{
  "balance_bias": false,
  "router_z_loss": 0.0001,
  "n_kv_head": 4,
  "norm": "rmsnorm",
  "positions": "rope",
  "rope_fraction": 1.0,
  "qk_norm": true,
  "tie_embeddings": false,
  "final_lr_fraction": 0.0
}
Below are experts of layer 6 (counted from 0) of a mixture-of-experts language model. Rows are named down (a neuron's output weights, with its number) and show model dimensions 0-255. Each number is 128 + 32 x the weight over its row's rms, rounded and kept within 0 to 255. Numbers have three digits each.
Before each expert's rows: a language model's description of what the expert responds to. This comes from a sample of Wikipedia text that the model never trained on.

# expert 6
Description: Name onsets, clause commas. First pieces of proper names, especially foreign person and species names (Rub-ió, Ar-la, Mar-č-iulionis), plus commas and is/was after article titles.
down0:125093157149096179087104153137135187110157170155185134186117044157089137128167141106109135154187147096102151173131115105124123117152123118129113138107125099125172185132103221098110170095140149151092105150155141097101130130083151093095141130083101165091156127131113151065141155127134121172095117147131133199154080104119198084116233123134164113163160193133101169109157124042087120131129113131135073122138106094089175111089135139107142102069133131138169175124141128129099134105193089152121095112145109143163120086114102148143094159137102168064187131242126057161108169093148104129113106119115136107101131129128133145125126162127157153122099179128127101102113189119109162128069070095115120084133095121120141088153194133088185091184090112155113133088149162114134090170119131

# expert 4
Description: Descriptive adjectives. Adjectives and adjective endings describing shape, colour or size, mostly after a or with, as in slender, conical, white, dark.
down0:168138090132126128224146106116150167105080105124089118131154188145106104114124111185177144147193149117156162124108117166139154199160073163153166133148129103143084136132115134175106143115103154172116127128152126102216142126075138078092114046126141084096155168172151171206135119125117132153151110140126108118119122134119083162151129101120047125138119117141040151105154136222104145145116117126102169066123080104121166140154148149101092133194171128079071076094156169095112162183157077102140158195106141118108112120108178133136096108153161167147146133152149108116114150091079110106147162120122128168119121086114149111168169115095068163118171185170155203128160121119146083080136132114092189104155123084161174138140130169158158123141124126105101127079076095149132090127106111

# expert 32
Description: Pieces of proper names. Middle pieces of place names and surnames after an initial capital (L-eth-bridge, L-ared-o, Yank-ey), plus scattered numbers, possessives and articles.
down0:152129134103155136119161097142125102142105117146159111146155152184122116150122073127113107154162100107168104140106130084097159162115158081143132139108068161103104163132166149143138106087092148077202107139117137145129152130129147122146193150138136157086112145136131167127179123100093169148171142165114179132089106114125188114037120168119069069180188138075071128209078113185105144117139169211088228132166122149140103082166147192094084145111120096101108133164140161110141123141145089135153109136173126129125140178091162126108167099104126116140077086153128142111115108139091158046163111120179114104128118086171122141119125104123144149114081203183130147137185093053156065136147147112143110127186109140170162119196158162137130124105108138170126114096198121087143148089168133

# expert 35
Description: Titles and offices. Official titles and rank words in political, government and sports-league contexts, such as President, General, Prime Minister, Royal, Lieutenant.
down0:109149119168160100105144106150120121122140090126072146119212121163081132117119138138041121150114107096098142133074093088139141149088133074124100132104086056147099093114138193092080202152110077079166097082151120116196157123120129101159121114116109153148109100160130123148187140109156079133101081163169097085064134151144164096137147090101145169114158164060175165078162140166133100125124088178114097136140085144100105118041082111077116089111114102121073167158095079159188163138113136124138082129136137141125173081121159138102128060060125120119195090141156120101147127081118118163109091106083096133102168143136120124111073176158176097115128144127090160118113163116097135157064124141119077144145122091152119164146082113105138135107194187169143151138158197130123119105170131

# expert 30
Description: Short onsets, taxonomy text. One- or two-letter word starts (ch, sl, cl, h, t) and table pipes, mostly in species, genus and family descriptions.
down0:134153130162189114083092092087103159152072132129096135119184175108165082057182117071083134087169137123105164158163096140097087158093127162212181085157177116090055103114127146135112126140111118128129093083124093135162057123163128163122147154126165130146192136124109172124104168139152180111148143165132148110137081138096161194219113101165161150126113143147128160089095115085113150134166087096092180102107175126131109134144140154121136219108111154123129096153062164091130115085100059097126139147156111189142125142197130110144109116146103113118136157085105077161095117136095125126148121080187092115071193102101135137100106131172133119122120154165114121170162120138084114154092201119113123173057111116086111158106123130160134157119119142147113119153109073159091078080096121

# expert 9
Description: Surname pieces. Surname tokens or fragments right after a first name or initial in credits and player lists, such as Hard(ing), Gro(th), Mitchell, Müller.
down1:097095079101145126071120115084081124063150160125145080122090130115144152123142081100106102128200130135137118141084116145122159196140086156172107066115172080154134135068168071121184112116147118124069162174119178110111085060129103136166113095106140156151176082123138095082133143108077140179143144131137189143113101159146138129083147099131097154161086165126121099124135112091099182164100065113104060142122118115113055083116052127132093101090126129119155113066128214172132168189146115089164137171147173120115135156133111094125103129170181189147129134112154138133087181157134115093147109077153140145135155107110141119164135164088164087179092131136119099136173101124147116062053104143175105109146145136166147097120093126083130096112132148103109147158085189193139107079157114

# expert 2
Description: Taxonomic and specialist word-endings. Mid-word pieces of Latin species and genus names and technical nouns, such as gast-ropod, -ensis, -aceae, -ium, plus guitar, piano, syndrome.
down0:154093125104085189124103120103163182082184213140108097128106123053131104156128101084068141172125138180084134127142111132107163119072070080125127114149135116109191080044152095088177118134166114114105151048148140183155064136107072104100130154153100116116186114116153101166146150073159104055143113119135072125159095142093110076117101129059082057121158104136107160122101156088129100109121116093205086132102131125072134183137075120120106129162107139128152139185133131129124130099147136128107122143132107131147153139103087124123063166105153134145075180067128151109169143109150122212147125094179072096126103154141108112148142107112130135100105092123087084136102128102119086110151159200157173133140152076181134169111157094152114158102129077150164153145134115133118142139165146

# expert 22
Description: Punctuation and symbols. Hyphens inside compounds, opening brackets and quotes, currency signs and minus signs, often just before numbers, as in many-layered, (PAL, £7bn.
down0:122127105119085153156187087100122214154097132130076111137128124124115118130153081140153136100115129128167113190153164144077152131136131097149136117179068132151144150090190150105177124126148146155120126134148158128194141133116182145192147114117119124106099188099158168105200095112136140107108143118087092156099097188121195146131156149140126102122139155122159184174175112133151187194138094106123079111165137092122103106141190074157151092124160135110151132156155121123139157111084036131125136097132164146124092130127146101190158143119069149148204048130088082132124092183069068168091063108176087096142131135124128112153122093101125130116136056119180152091107180171154148173134146130179114107103171151130162118141153060171158122125137148168186089137110147087099151190109110

# expert 20
Description: Determiners before nouns. The articles and possessives (the, a, its, their, his) that open a noun phrase, usually after a preposition or verb.
down0:174140163145143155128148158120171161096101122131138150095191157152125103098047177138152148152131168146123154136154098082098133128104154126163093068140189096101129127148137126137106094168135169191158176176072122120144144169158097142134089085154153176085140118171144100150106109135164178136118104152155146100177203131054129084150156087119126113212146177135180174144151131237113079173152141115145182182134098163152122126163126117121208129131127075148118135136092127158150174170172169154114136115089115147145123048134070067125126168136194166141090130096175153154132149078162116106126130158147111126141112123112117184140169136138124126158094131131138174130152106133175073122084114081118088173096116137154160145140083124136093144073092121165098145113159124118107126079104210

# expert 26
Description: Surnames in tables. Surnames and their first pieces after a given name, often in results or cast tables, such as Mc, Lee, Chen, Singh, Walker.
down0:115164161097119169080092122158159122127124175142183129182151169120161096146135108087164124130082119139130134114140125096161137150131123155174174136182113090097115205165150083128139127109093096123196176122128114118181114152096123147143125108127164147062140077113099140166119119146121131153113186183048179195078128126132092132082161159096135144129116103233106126104161175131160126132169130087198128084136093122081177187149177124128154111126129120146131122130157158118133095119120059093104131109160145134099099143097143099087119104169154160076139173108124179138107134119151149187167143103109109217098070133073057125047102185142100153080136157110108161116095142135180126130165118136187167175134121145140180096162143154117103182119128162159141082144124124104186095142150175

# expert 19
Description: Determiners after prepositions. Mostly "the", also this, its, his and their, right after prepositions like of, in, at, as in "from the soundtrack" and "by the late 1980s".
down0:136142092078103088090143078118146155141179100133098119167086144132142119120099141130163075144153099165104133154183155126149133089161171136120072171160024156139101120131154087159196159129146134125081131140151140121147136121100181149153162097160129101157158120141113111139164108130146153135129178102152113182083148145149088100164104134137155090135080117161077140088117119149109155153148092164143144104115152129117068138163154131146181167112189245106102042113147118145170101119175145189141148101161133093054171068068150092112059152132128126154133171133099108165095178092081167085183161117089137105155135099124146111174100122133138096132123145100122112112138141079082093211124165086144160137071115095128108207107156219127122127173147113135135161125129120121120147176147129

# expert 44
Description: Infobox and list punctuation. Opening brackets, pipes, dashes and colons in infoboxes, award lists and stat tables, such as champion (2021), Eccentricity:, Born, Gls.
down0:214130062112113107141090162120129121100118176155120116149074138121168136060084122113102099069118122149137174134123088118122144110172103136127104158125159152125150123095092167090134088127130112046121126158157127104192127057149082112121141113115121127101130136142106165149129156117149141107107101122095132171115110106070178169083189088122133151177116107124169169084063107116167196055094145085120136150115100087141151134123112166140120156189187082113122130135079075033107162167085111088109099114104139113147140119090101103141137150086133132100132095187131181130170129088132128160102093121130084123059126139122111092106123176113163136139113142151174126111117161141086156121152215124105183086146082095054116184227152087147119185154156090134184160159138134116127132133103145